Weights of a small mixture-of-experts language model, trained from scratch on English Wikipedia.
Size: 9 layers, width 128, vocabulary 4096.
Experts: 32 experts in each of 7 layers, 2 picks a token.
Training: a variant of SOAP for the experts, 276M tokens.
Below are experts of layer 3 (counted from 0) of a mixture-of-experts language model. Rows are named router (the router's row for the expert), gate (a neuron's input weights, with its number), up (a neuron's input weights, with its number) and show model dimensions 0-127. Each number is 128 + 32 x the weight over its row's rms, rounded and kept within 0 to 255.
After each expert's rows: "mostly gets" lists some tokens that are sent to it at least half of the time; "comes after" lists some tokens at least twice as common just before its tokens as in all text. This comes from a sample of Wikipedia text that the model never trained on. Tokens count by the router's weight.

# expert 19
router [114 160 178 154 107 137 128 159 144 154 153 154 181 197 156 124 132  89 121 121 108 167 148 165  74  92 136 164  64 120 130 121 117  96 118 123 189 106 132 108 136 178 154 105 157 168 112  88 112 119 127  95 136  70 126  34  83 161 100 156 151 117  59 136 131 101 126  62 127 101 116 154 107  72 229 126 139  90 103 151 165 107 154  96  89 118 129 116  97 138 153 168 142 140 131  92 159 125 117  77 102 129 135 128  84 193 158  76 174 123 124 130 120 124 112 166 162 127  85 140 110 117 143 123 159 116 175 182]
gate0 [155 143 136  98 128 132  73 135 140  86 134  75  93  87 197 129 149 129  49 119  93 188 103 186  95 144 158 118 129  70 121 123 137 137  77  69 119 106 173 119 143  64 165 147  54  93 176 151 140 136 101 147  91 174  91 122 166 145  83  76 103 113 157 121 126 128 100 145 158 123 148 183 138 129 158 142 128 151  78 137 131 205 112 152 184 160 114 158 163  73 149 134 131 113  98 171 111 109 114 157 154 111 107  95 113 107 116 132  95  76 167 143 105 142 205 135 110 122 135 126 124  98  91 127 102 153 126  76]
up0 [206 145 116  82  91 153 135  84 154 132 113 143 138 160  80  68 133 155 121 105  89 102  92  96 101  45 181 121  95  95 151 176 106 120 134 129 160 135 127 191 120 103  96 142 132 153 113 108  82 127 191  76 139  76 160  95 139 112 135  93 142 105  54 157 126  92 146  95 146 132 173 140 103  81  95 170 121 138 146 192 109 106 123 126 141 129 114 136 132 129 128 107 151  86  99 114  99 114 147 117  45 148 110 140 128 153 107  88 114 182  84 147 177 116 169 173 142 146 131 140  95 211 157  86 171 145 142 111]
gate1 [119 150 131 103 119 164 122 135 124  63 109  68  70 147 112  99 128 135 137  81 109 163 121 208 164  96 115 144 116  95 160 132  90  82 110 127 109  82 123 146 171 104 106 126  47 173 135 192 129 147 142 112 135 153 119 129 113 104  87 112 134 143 173  90 106  62 173 132 112 142 134 110 130 105 179 156 181 154 173 150 126 107 111 147 164 171 137 136 108 158 110 151  51 157 112 130 146  36 206 151 141 105 160 150  98 146  74  97  73 152 135 147 132 143 164 106 110  85 100 100 130 134 145 115 130 164 168  78]
up1 [187 157  89 127 138 105 110  68 114  82 167 158 123 123 180 146 168 114 105 113 174 176 103  63 100 109 170 143 146  97 121 107  66 108  90 130 172 126 172 125 153 133 115 123 120 105  51  79  90 133 146 107  91 114 111 115 126  84  96 159 119 134 140 151 127 151 125  88  93  95 146 163  98 135  40 146 110 142 127 127 113 128  58 179 157  80 159 137 157  98 169  95 163 168 107 148 125 102 165 155 152 102 133 132 129 115  79 102 216  79 178 136 118 116  85 109 146 107  88 145  84 125 111 105 160 179 150 147]
mostly gets: "M", "P", "B", "R", "C", "K"
comes after: "| ", "- ", ": ", ". ", "(", "of "

# expert 23
router [ 86 133 126 139 162 140  99 143  95 158 112 145 162 151 106 136 160 113 178  87 134 138 123  83 133 190 120 128 143 214 140 139 112 108 183 143 118 170  32 114 119 210 148 132 137 166 160 138 197 124 148 147 112 144 190  84 133  38 124 116 108 141 114 177 126 173 105 140 141 157 119 104  97 148 172 140 130 193 120  95 135 108 142 114  76 103 129 124 163 120 113  55 131 108 140 103 147  81 120  54 150 156 118 145 153 104 108 177 177 123 112 115 130 172  78 113 110 176  96 169 147 116 119 147 103 138 138 105]
gate0 [157 237 201 126  96 177 136  70 110 149 133  56  75 177 115 111  94  98 121 154 124  88 135 124  99 139 154 119 126 152  72 153 146  94 130 134  97  66 190  96 138 141 145  91 121 172 152 142 171 109 157 128 146 151 138  86 111 168 106 158 151 167 189 132 132 135 144  99  98 162 132 113 126 128 163  99 105 185 105  71 143 110 110 130  92  97 150  67 152 145 148 119 147 125 135 115 116  96 122  90 132 114 143  88 104 105 167 154 157  78 109 114 172 128  68 124 123 130 164  59  78 106 187 119 137 110 113 136]
up0 [185 119  88 138 167 128 116 115 170 101 108 147 176  96 117 170  96 175  94 100 184  65  92 154 173 173 112 162 151 155  83 122  89  88 158  94 151 148 123 129 139 130 140 153  77 141 131 161  63 109  74 135  73 145 106 155 155  97 106  98 165  97  77  89 172 129 110  55 152 144 121 144 125 128 148 111 177 151 146 149 114 138  86 201  82 110 175 161 125  93 208 170 167 111  66 147 124 148 117 144 162 145 135 173 151  80 135 132 126 127 120 101  90 120 183 138 133 129 141 117 171 129 123  93 159 153 162 118]
gate1 [ 77  80 145 100  53 197 133 119 117 173  82 174  91 178 185  66 125  63 201 115 171 144 105 156  65 176 178  96 113 143 103 155 126 130 142 110 123 182 133 145 109 147 129 137  96 127 164 145 114  95 136 139  73 131 130 101  71  92 147 121  46 106 161 124 185 147 131  65 111 135 112 106  96 156 138 154 126 133 146 102 115  69 152 151 110 111 155  88 128 125 147  99 146 124 134 137 124 102 140 148 102  61  91 112 148 175 112 192 139 112 115  85  86  96 132 145 162  79 144 119 125 113 113 141 125 120 136 134]
up1 [ 88 113 203  97  91 174 120 102 131 139 132 127 144 195 146 119 168  83 151 123 112 157  60 134  63 221 164 106 117 160 138 140 165 126 145 113 171 186 114 110  91 119  98 127 161  89 162 119 156 105 134 151 120 131 116 112 144  88 169 125  95 106 142 135 173 150 148 102 115 130  96 104 114 143 133 110 148 103 159 120 125  80 152 129 100 113 156  78 136 116 156 100 158 112 102  99 102  86 161 131 136  68  96 144 186 168 131 125 176 158 119 137  82 140 114 196 103  46 127  63 117 105 173 171  80 121  77 156]
mostly gets: "|", ";", "|---|---|---|---|---|", "|---|---|---|---|", "|---|---|---|", "According "
comes after: "- ", " ", "% ", "°", "″", ": "

# expert 27
router [193 123 138 201 110 183 183  91 155  89 128 169  85  77 158 131 137 151 148  77 139 155  83 150 134 109 115 134 195 133  96 132 111 151 142 165 174 142 138  84 138 123 121 156 114 140  95 144 146 160  83 146 137 218 125 147 206 146 107 128  98 153 140 112 188  79 140 107 181 124 125 141 138 114 148 113 146 113 156 176 149 178 132 150  98 148  53 103 152 147  86 145 148 167  86 124 136 176 126  98 147  99 132 139  75 154  85 132 118 162 150 119 152 116 143 108 169 147 106 196 179  96  96  84 137 166 151 124]
gate0 [115 125 154 100 102 137 113 143 126 113 136 149 111 150 138 145 153 155 122 154 155 224  70 106  86 149 158 196 131 123  62 170 111 166  98 125 167 110 161  95 169 123 117 129  55 146  62 115 124 102 151  92 194 121 152 108 101 123 152 128 136 212  83 129  95 137  60 115 147 129 140 112  91 139 132 189 170  74 158 146 118 199  90 119 112  85 106 142 136 123 148 164 111  94 157 154  88 166 110 120 192 140 165 138 158 140 112 108 145 176 132 161 169  95 160 135  90 125 124 147 185 148  87  94 134 155 122 113]
up0 [ 72  91 151 148 125  98 111 130 105 135 164 105 156 153 115 167 121 132  89 132 183 205  86 140  79 109 133 217 121 108  91 123  88 157 120 146 130 105 141  96 213 107 108 125  73 164  82 116 148 118 138 113 194 121 180 134 142 141 130 123 161 213  89 111  87 122  81 108 149 151 125 104 119 168 100 186 159  84 137 140 123 162  70  79 131  78 184 129 142 125 138 163 109 124 137 154  61 144 118  84 177 142 148 129 137 147 124  94 142 196 140 133 148 126 194 100 113 130 138 121 140 139 107 101 121 162 133  95]
gate1 [149  93 164  86  84 123 163  62 158 163  88 134  76 104 103 145 101 143 182 136 165 118  97 199  93 100 166 126 166 159  86 118  95 142 158 177 119 185 205 140 165  90 149 122  89 133  74 129 153 160 115 110 147 136 132 148  99 110 150 139 116 112  71 175 169 145 142 113 127 128 160  75 131 121 137  52 112 154 167  93 109 144 162 144  84 163 112 173 101  77 135 202 133 152 120 131  94 134 132 148 154 122  77 103 116 124 133 143 115 133 149 147 185 188 148  93 147 129 165 140  82  98  75  96 102 151  94 124]
up1 [125 168  90 145 146 112 120 158 101 108 170 187 136 117 110 106 121 125 175 112 166 167  81 137  99 145 164 133  83  99 127 165  73 100 129 124 101  65 116 175 175 130 115 186 139 144 176 132 114 162 146 124 102 150 145 119 118 117  80 119 140 146 154 191 117  63 106 164 103 113  98 130 103 124 130 142 184 114 161 120 125  82 144 130 120 135 114  80 179  74 128 126 161 119  98 162  74 105 156 220 130 146 153 125 149 120 144  72 115 162  69 169 134 122  86 166 117 150 124 103 155  92 103 146  89 160  15 144]
mostly gets: "the ", "The ", "his ", "their ", "other ", "This "
comes after: "of ", "in ", "'", ". ", "for ", "to "

# expert 7
router [ 99 160  73 106 107  98  86 141 101 166 102 122 153  78  96 121 110 162 157 126 136 150 127 145 102 106  80  98 122 185 118 204  82 131 167 156 128  97 116 117 132 155  74  93 143 173 141 104 107  73 114 102  95  96 131 159 179 180 170 118 116 165 114 116 119 162  84 127 139 142 133 133 143 162  72 158 109 138 103 182 143 116 154 123 134  62  73 150 149 132 128 106 138 115  49  66 122  76 173  76 126 138 163 106  96 104 136  82  87 118 161  84 123 155  85 106 161 100 111 167 162 179 133 129 108  74  70 108]
gate0 [113 178 103 165 134 159 139 131  93 142 156 111  89 179 158 141 101 123 183 137 166  83 105 168  88 142 102 138  75 146 145 127 100 109 164 179  88 145 106 146 176 165 149 106 141 148  82 133 125 182  66 133 169 169 170 149 133 113 180 113  74 103 128 161 128 184 144 153 165  87 118 140  77 145 130 144 133 146 148 113 156 104 137 177 118 125 152  88 144 158 114  96 115  92  99 122  62 122  49 148  95 172 125  86 139 107 138 176 191 143 110 196 111  95 180 103 100 108 163 135 113 135  55 136 112 181 139 114]
up0 [ 65 148 100 168 174 116  85 148  88 172 169 127 129 174 119 151 111 135 138 167 154 126 124 143 137 140 127  74  99 141 103 141 134 149 196 200 119 101  95 115 150 116 188 113 185 102 113 166 144  99  16 187 195 121 159 102 153 136 113 109  75 122 108 121 128 175 130 167 196 115 115  99 107 188 129 148 108 127 153  95  64 125 159 139  99 129 153  69 148 161 106 138  99  96 112 157  81  93 108 129 146 149 136  94 119  79 144 114 139 157 141 156 145 107 174  72 145 110 173 124 160 156 130 143 110 122 121 155]
gate1 [146  75 166 143 133 170 187 140 152 113 190 167 134 171 145 132 126 150  85 127 140  27 135 157 143 126 109 128 220 117  45  92 126 122  96 130 185 117 197 110 181 134 214  93  92 186  89 116 152 141 115 138 101 108 127 159 102 162 148 125 116 123 110  79  72 164 128  96 103 110 122 140 103 140 117 100 120 114 129 115 100 116 103 196 127 101 115 113  83 133  91  89 160  95 175 153 177 113 122  80 120 149 159 162 156 122 129 161 189 157 136 129 127 139 127 143 147 141 166 144 132 126 171 129 142 157 129 140]
up1 [ 79 160 142 136 143 102 141 113 141 131 137  58  92 154 165 169 140 130 159  88 149 146 166 144  77 115 154 130  40 154 222 118 151 136 122 164  93  99 151 122  95 137 109 131 161  73 125 123  53 132 120 171 154 136  60  95 127 129 111 153  98 104 127 135  92 134 127 179 120 109 164 117  97 105  96 165  86 130 112 128 179 159 149 127 135 156 149 172 130 150 130 177 130 171 109 189 101 138 103 167 168 151  88 130 164 137 146 142  86 107  92 151  60 111 121  72 144 190 121  75 154 113 106 159 190 105 134  95]
mostly gets: "States ", "August ", "University ", "State ", "film", "War "
comes after: "the ", "United ", " ", "of ", "a ", ": "

# expert 25
router [ 88 116 105 109 104 137 105 117 105 176 146 137  72 215 167 132 102 106 121  64 146 136 132  87 113 138 100 137 177  72 102 145  83 142 156 154 117 105 169 128 125 101 140 164 112 163 133 112  82 121 140 108 104 131  89  51  99 137 175  96 180  95  69 180 114 164  83 122 174 148 169 114  74 126 219 167 115 112  99 176  76 147 123 114 136 100  92 124 132  99 124 124 120 121 135  62 111 191  83 207 153 123 159 131 125 106 121 114 139 100 137 114 155 127 158 155 126 145 145 155 137  88 120 169 135  95  89  95]
gate0 [157 182 117  78 134 164 129 152 126  97 144 165  87 177 113 169 157  88 132 153 106 150  97 123  90 182  76 134  45 185 133 165  97 118 120 159 170 142 146 152 124 101 201 137 110 124 125  82 141 116 110 133 115 169 121 137 157  63 125 159  79 113 130 113 185 149 112 115 133 130 117 160  98 132 187 170 103 170 135 176 140 121 158 175 176 197 168 157  99 110  86 139  92 171 131 152 121  75 147 128 136 153 153 146 171 128 162 120 133  83 149  62 102  69  61 157 128 154 119 134 122 122 153  94 112 156 158 160]
up0 [110 131 130  96  65 120 138  93 113 157  95 138  98 111 144 196  77 140 112 149 130  67 133 136 147 109 123  77 130 102  82 117 126 184  85 106  50 108 144 128 154 120 134 121 154  86 121 143 124  81 179 119 160 144 161 142 140 217 156 175  55 125  89  85 149 188 153 149 126 151  96 156  77 127 118 130  76 150 120 162 118 126 139  74 131 112 103 166 158 116 152 191 137 135 158 113 109 125 177 103 112 109 123  70  69 108 135 109 132 101 131 156 127 109 181 148 116  89 127  48 169 108 193 136 119  98 112 121]
gate1 [135 120 106 102 124 117 106  79 114 106 140 121 131 127 111 160 144  93 112 116  64  99 148  84 122 141  59 138 106  62 162 165 142 181 109  66  92 130 113 127 107 118 120 140 139 163 102 131 181 135 187  89 212 134 104 187 148 154  99 112 180 149 168  95 150  74 152 193 128 211 134 126 131 108 113 141  91 107 143 104  47 117 130 143  56 111 195 162 111 137 124 152 105  68 109 128 136  94  79 100 149 129 110  92 151 100 160 124 101 165 169 114 108 129 123 119 127  88 179 144 171 156 100 155 138 110 134 145]
up1 [172 113  99 194 112 171 108 115 120 127 156 150 112 133 131  64 141 144 127 129 160  71 124 181 130 122 199 136 167 160 128 146  99  74 130 147 166 122 107 123 100 144 130 119 143 115  94 140  56 129 103 132  61 111 117 118  86 102 123 150  78  72 118 144  73 213 110  67 162  95 121 182 132 145 144  57 161 149 181 129 105 128 124 102 134 161 110 109 160  96 144 141 166 206 171 142 154 172 118 120 117 103  88 185 166 133 107 159 163  99 121 149 100 132 121 181 129 156 101 133 155 120 113  74 132 166 179 121]
mostly gets: "1", "4", "8", "0", "6", "7"
comes after: "| ", ",", ".", "201", "; ", "200"

# expert 21
router [136 168  86 143 159 145 153 155  72  95  88 142 144  84 102 115 124 145 155 126 101 127  92 166  51 141 148 115  97 130 153 124 147 103 162 162  96 130 186  63 173 114 110 123 129 165 130 148 137 176 142 159 134  97 150 169 156  96 178 139 109 164  91 133 182 129 141  96 119 207 155  59 174  94 124 157 159 168 161 142  85  85 111 127 111  71 127 149 113 108  92 108  82 101 129 104 167  96 138 150 145 118 149 123 105  84  92 170 130 138 101  79 128 191 123 122 166  71  95 140 161 168 164 175  85 102  76  98]
gate0 [121  98 118 171 128  99 204  94  97  97 105  91 106  99 111 106  93 109 144 165 164 103 146 143 119 121 148 138 156 112 137 110 149  62 125 163 118  95 130 109 159 157  92 168 173 127 111 115 124 142 137 165 172 128  93 160 129 177 182 102 149 133 110 205 149 149 128  69 120 134  94 137 133  92 134 134 161 134 110 155 104  48 166 115  80 104 151 143 141 143 123 144  81  84 135  58  88 129 159 180 104 119 103  87 152 132 164 127 115 125  78 132 110  81 137 114  87 101 106 112 105 127  65  69 118 253 130 132]
up0 [189 123 126  65 148 184 124 178 180 156 149 199 119 164 155  93 155 148  91  92 102 157 139  85 204 129 108 114 111 119  86 102 124 196 130 114 117 165 155  97  67 114 136 116  84 104 106 128 122 145  77 125  62 157 130 140 156 103  87 160 101 171 113 110 111 132 118 177 134 130 120  79 122 137 126 116 101 146 133 103  91 191 152 161 124 180  97 120 161 118 146 113 203 159 134 172 168 166  60 113 164 135 186 106  78 105 104 114 144 145 187  98 142 140  99 116 144 121 122 123 164 148 128 161 137  77 141 111]
gate1 [158 114 133 148 120 130 120  81 115 118 204 145 134 132  49 183 106 134 128 152 107  67 165 105 128 136 123  51 130 118 109 103 124  79 110 131 109 175 153 193 171 155 180 129 106 138 154 125 179 140 103  86  88 149 146  84 100 116  82 117  95 107  65 122  95 133 132 121 127 168 133 133  93 163  95  89 165 161 159 166 119 107 120 130 122 113 116 126 145 151 191 120 136 145 125 146  94 173  72 109 154  52 112 131 193 103 183 102 143  76  79 121  96  74  80 135 123  68 137 124 168 109 100  85 150 137 118 152]
up1 [180 147 152 124  90 173 108  62 121 127  95 104 161 134  87 107 115 130 132 148 151 119 146 139  87 135 146 178 157 140 115 114 172 145 134 146 135 153 166  91 114 167  85 118  98  64  93 123 122 202 138  91 152 149 106 109 140 183 194 140 149 218 141 116  80 167 126 199 199 118 130 126 128 110 137 150 161  99  73 129 101 160 134 124 145  97 122 114 132 171 155 134 127 153 119 175 195 159  99 127 148 156 169  82  82 167 153 116 163  95 149  80 120 155 122 168  95  64 114  70 113 151 119 140  70 122 149 134]
mostly gets: "\n", ") ", "\n  ", "Sk", "Atl", "Air"
comes after: "|", ")", "==", "===", "a", "."

# expert 20
router [118  51 133 133 107 162 118 147 170  93  81  78 120 112 159 200 147 111 116 167 107 149 145  90  62 100 126 126  96 143 139 139 144  94 177  93  73 114 166 157 111 143 137  87 155 116 129 162 160 125 160 145 111  62 184 165 165 129 128 171 143 164  86 107 127 142 147 123 124  72 146  95 138 149 137 151  84 163  91 173 135 176 139 187 145 136 183 210 137 118 118 139 135 138  95 107  79 116  69  63 173 102 147 170  63 113 109 139 141 146 153 106 131 102 141  72 128 185 138 111 139 163 120 151 127 141 152  92]
gate0 [ 71 151 132 166  96  79 118 118 138 101 164 195 140  99 139 140 177 139 136  96 120 162 121 115 132 173 165 155 167  75  66 145 127 152 120  92  57 148 127 120 120  91 182 116 128 109  97 123 103 119 127  69 103 121 167 130 114 178 145 100 137 136 172  54 144 159  93 126 100 121 139  95  47 127 112 135 104 127 135 130 126 117 102  95  87 110 159 156 133 135 135 165 125  94 155 168 102 136 139 148 110 136 162 176  84 125 106 109 103 101 157 134 137 127 111 155 194  76  55 204 186 144  97 147 202  80  98 135]
up0 [166  79  93 131 189 125 144 148 153 165  70  77 121 163 102  97  82 115  99 124 135 143 141 142 122 107 118  73 131 147 130 101 149  98  86 166 145  89  76  91 141 176 146 102  82 159 213 127 117 108 148 151 175 160 124 119 152 101 130 141 171 107  97 162 110 116 148 131 168 168  87 183 173 104 133 117 188 113 129  94 110 189 148 128 134 137  60 111 138 101 157  99 141 163 100 134  94 126  86 115 191  93 104  74 179 125 123  93 121 101  85  64 119 109 157 115  60 168 152  88 102 123 124 147 142 170 162 135]
gate1 [ 64 147 119  62 112 172 151  63 196  68 145  90  76 141 117 168  90 102  92 175 117 126 160 129 131 141 105 150 128 122 138 175 138 169 133 141 131 155 131 120 107  76 137 125 135 128 174 141 166  82  26 127 105 135 139 148 136 137 100 164  88  74 130 109 119 158 160 133 157 188 147 136  48 165 143 108  78 161 109  98 169 108 107 159 181 126 185 109 109 140 107 115  74 112 121 106 140 132 117 138  87 120 112  94 143 174 111  93 148 130 113 129  98  72 191  93 114 161 151 122 134 133 159 117 121  89  73 118]
up1 [ 35 127 119  51 108 128 132  81 159 106 172  78  80 133 136 128  86 117 110 173 104  85 156 128 122 160 127 160 127 122 188 152 152  99 117 118 147 185 135 116  59 108 133 118 141  88 171 129 167 132  70 133 130 124 132 114 146 140 110 127  60  87  90  69 142 138 146 100 150 173 137 160  71 115 135  81  89 145 115 131 147 107 121 155 145 143 228 133  94 167  83  99  87 131  95  93  97 141  92 151  79 134  99  94 105 152 160 111 139 140 157 115 128 113 190 118  94 170 147 137 129 118 175 104 142  76  86 135]
mostly gets: "1 ", "4 ", "3 ", "9 ", "0 ", "6 "
comes after: "| ", ".", "–", "201", "200", "202"

# expert 28
router [ 87 125  81  39 157 141  94 107  51 127 107 154 139 124 124 124 151 120  97 137 126 187  86 152 134 154  86  93 154  99 132 121 143  56 106 130 132 107 120 122 181 139 104 163 148 147 150 148  88 106 195 114 136 151 162 127 114 192 165 151 106 168 102 117  95  67 114 125  53 179 175 105  87 118 113  89 104 131  94  91 175 119 173  70 117 154  90 196 110  93 133 148  66 129 141 134 186 125 152 125 164 132 130  85 167 151 150 168 181 125 124 125 118 142  93  99 131 130  96 136 142 119  78  96 145 153 114 156]
gate0 [ 93 160 120  88  59 187 163 104  95 157 141 113 116 128 122 188 158 157  61 115 125 137 131 152 118  71 102 158 136  53 191  82 135  96 178 158 139 138  76  83 103 120 109 154 140  74  79 143 110 106 135 129 131 113 197 103 144 111 154 105 148 104 182 108 120 164 114  93 158 177 129 146 101  77  87 105 148 129  94 180 168 147 152 114  75  86 140 139 118 156 131 126 120 179 174 175 103 156 133 166 134 123 105 108 108 172 126 142  93 196  75 128 178 135 135 177  92 126 106 113 104 133  80 102 131 141 136 111]
up0 [157 146  93 184  70 131 111 111 159 102 171  85 133 169 120 134 127 100 134 178  99 197 102 143 123  94 145 184  85 133 139 125  86  93 121 145  89 112 128  76 101 168 108 158  66  90 120 116 154 137 136 123 142 114 130 167 117 182 104 158 168 127 139 140 152 132 116 148  96 120 114 131 109 217  79 133 132 132  83 100 118 181 116 173  68  27 164  98  87 166 103  76  84 128  93  74 117  87 130 182 166 126 146 119 119 162 195 129 115 149 135 127 156 117 120 116  92 154 120 118 115 139 100 141 127 111 120 197]
gate1 [153 150 155 148 135  72 112 144 109  78 163 164 106 143 104 116 135 105 137  98  88  96 104 142 127 139 124 151 126 134 168 193  74 130 174 155 134 114 153 190  73 149 126 124 131  69 156  97 108 140  47 119 112  96 121 116  98 118 169 112 120  73 213 144 111  88 152 155 191 155 142 157 142 131 142  88 111 156 223 124 131 139  97  87 115 189 177 127  91 147  85 146  71 162 169 164 127  99 123 127 111 153 147 132 177 154 107 143 158 156 117  78 126 162 134 156 128 110 161 147  93  95 137  83 169  88 165  98]
up1 [159  89 129 107 145 152 193 160 141 128 129 157 154 145  93  86  93 166 116 143 136  89 124 167 133 104 139 178 168 161 178  85 126 162  87 157 182 105 109  83 121  94 152 139  84 163  88 121  96 100 167 135 142 159 147 146 175 177  49 113 119 172 145 102 146 128 139 141 123 109  93 125 117  70 133 174 121 123  75  64 207 106  72 136 122  92  54 120 155 138  78  88 116 107 147 162 127 158  78 100 121  92 116 124 155  89 125 174 124 160  93 134 176 137 132  68 130 143  90 113 156  99 142  77 113  97 116 100]
mostly gets: ".", "201", "200", ",", "202", "199"
comes after: "(", "1", ", ", "in ", "–", "3"

# expert 3
router [154  64  92 158 132 150 156 136 159  82  90 137 134 255 126 138 103 148 103 110 129 119 118 137 156  70 170 113 137  98  75 139 125 106 148 143 155 154 103 117 147 143  90 148  93 148  69 146  93 114 124 106  74 162 114  79 134 126 162 122 124  88 154 141  77 126 164 146 128 109 112 126 168 177 195 132 171 152 158 128 138 117 119 100 190  96 183 139  89 110 109 177  81 118 110 158  86 157 188 145 107 138 116 104 121 120  65 195  94 125 131 130 177 101  97 112 147 124 173 145 131  98 168 113 162 109  91 118]
gate0 [114 110 174 134 160 188 176 102 116  95 155 108 107 152 125 157 137 157 118 166  68  80 111 104 104 124 180 150  84  33 150 135 142 108  89 136 176 133 144 178 129 101 112 130 173 148 217 157 160 144  84 117 166 100  79  62 128 147 136  56 155  75 156 127 153  88 139 142 134  92 186 178 109  95 144 116 154 132  99 165 127 107 143 129 156 126 113 151 113 142 178 122 147 110 127 164 141  74 120 135 101 174 134 164 150 122 157 175 146 133 151  85 121 135 158 136 185 140 139 140 122 106 168  99 170  93 190 110]
up0 [159 170 127 136 125 206 115 122 189 114 171 174  64 126 125 103 135 125  63 107 103 160 101  89 104 144 159 170 132  23 121 103 110  97 134 169 161 112 182 106 135 141 153 121 128 172 134 152 144 155 125  64 136 156  78 118  86 177  73 143 137 121 141 170 122 132 231 163 143 128  97 154 175 164 150 154 149 132 120 153  95 129 128 161 133 124 137 114 158 183  91 130 152 162 105 178 130  76 164 186 103 123 112 107 101 132  94 150 158 115 160 132 120  96  86 159 143 117 126  83 116 173  94 111 153 122 103 128]
gate1 [ 96 112 121  33 162 140 131 184 116 116 123 137  50 136 153 106 145 127  95  85 140 118 163  87 117 124 142 147 105 101 146 154 122 156 110 123 143 161 194 142 105 168 192 122 170 157 147 107 147  92 153 131 124 150 175  99  59  99 109  97  83 137 117  76  96 123  99 202 127 136 118 130 113 118 128 123  86  89 123 125 150 110 162 126 145 106 155 166 143 141 138 100 151 135 164 163 134 130 104 167 125 123 177 141 106 154 162 149 167 103 126 103 179 128 242 187  88  99  86 158 173  96 117  81 192 146 147 141]
up1 [ 87 112 141  49 123 175 173 182 110 159  93 149 133  68 103 144  88 120 113 167 111 152 131 183 192 133  97 124 184 173 107  89 139 165 142 135 137 161  98 128 131 109  97 148  92 137 132 136 174 142  75 131 116 133 196 150 112 114 120 141 121 139 139 176 169 161 101 121 116 118 233 105  83 106  74 122 134  80 147 155 105 107 151 154 121 153 104 161 145  70 154 119 119  99 111 152 137 107  81  75 136 138 142  95 162 121 131 139 122 121 126  92  86 162 138 129 135 120 173  48 153 121 221 120  98 117  94 136]
mostly gets: "pre", "pos", "comm", "com", "comp", "cont"
comes after: "the ", "a ", "and ", "to ", "The ", "s "

# expert 18
router [ 97 159 113 160 157 108 174 186  96 146  79 104 157  78 125  73 126 156 142 129 164 142 101  82 102 139 106 103 136 167 125 142 113  60 122 152 127  98 150 141 155 127 140  92  90 145 187 136 114  90 131  99 136  82 153 199 180 153 181 134 106 144 113 139 161 163  77 105 201 161 112 156 134 140  64 199 144 111 150 132 172 112 160 115 145  81  83 149 145 124 134 157  80 116 113 143  74  91 182 117 126 125 170  81  84  66  88 129  90 104 141  93 111 169 103  98 152 127 115 155 138 184 103 155 121  91 136 103]
gate0 [ 92 116 188 171 133  99 105 181 131 119 161 146 108 194 174  94 120 126 135 140 134 142  97 129 111 135 137 158  97 148 153 150  99 184  78 134 167 164 112 155  95 125 162 103 141 108  91 141 132 128  65 178 101 156 109  75  71  60 119  78  88 152 108 158 129 146  77 112 144  89 110 147 117 130 136 116 117 155 137 110 168  82 131 175 100 142 109  35 122 138 161 115 121 128 169 146 114  90  55 206  96 114  66 133 156 100 183 126 177 131  74 102 131 117 151 120  82 134 185 138 153 159 116 148 128  93 126 140]
up0 [157  87 131 160 122  85  55 124  93 160 161 124 100 139 144 120 115 125 117 118 146 135  80 170 138  91 106 166 147 182  77 167 117 186 156  69 146 124  91 135 170 125 124 161 121 115 134 173 123 166 132 126 192 120  64 174 134 143 126 144 159 109 123  71 140 189 130 133 133 127 100  96  82 112  37 146 115 147 118 130  91 109 175 140 128 118  69 126 143 108 103 113 128 126  91 170 149 171 141 125 123 155 113  90  80 101 105  93 125 182 137 181 113  72 165 140 151 180 115 142 202 117  69 167 155 136 121 184]
gate1 [119 159 162 179 110 140 136  54 105 132 137 152  39 137 167 109 138 112 134 160 175 178 146 137  99 148 136 180 119 127  86 123 105 100 154 107  74 129 117 153 126 178 200  69 107 156 111 144 103 150  79 152 156 157  79 108 126  94  98 118  82 105 156  96 133 178 160 146  78 119 175  68 129 176 147 121 102 106 159 132 135 126 177 167 135 160 166  97 120  98 107 136 148 112 140 175 156 107 169 200 124  92 102 113 124 155 118 106 156 122  83 142 124 125  92 146 107 162 193 156 150  72  82 149 145 176  90 106]
up1 [134  87 128 123 156 175  71 142 143 139 133 168 146 137 140 104  98  99 131 111 166 133 125 140 164  91 155 131 193  58 169 116  90 137 116 145 138 117 117  75 105  83 110 145 108 114 123 173  52 114 194 105 137 116 171 177 126 250 149  81 109 130 134 173  81  99 127 147 108 134 121 117 159 165 134 132 111 105  90 134 179 140 113  95 156 157 148 143 102 142 186 160 173 104 115  54 136 142 152 142 101 122 126 145 124 114 167 122 153 112 111 161 140  89 170 146 170 102 138 140  89 115 121 175 168  91 170 206]
mostly gets: "John ", "Mc", "Michael ", "cri", "lead", "David "
comes after: "| ", "University ", "L", "St", "M", "U"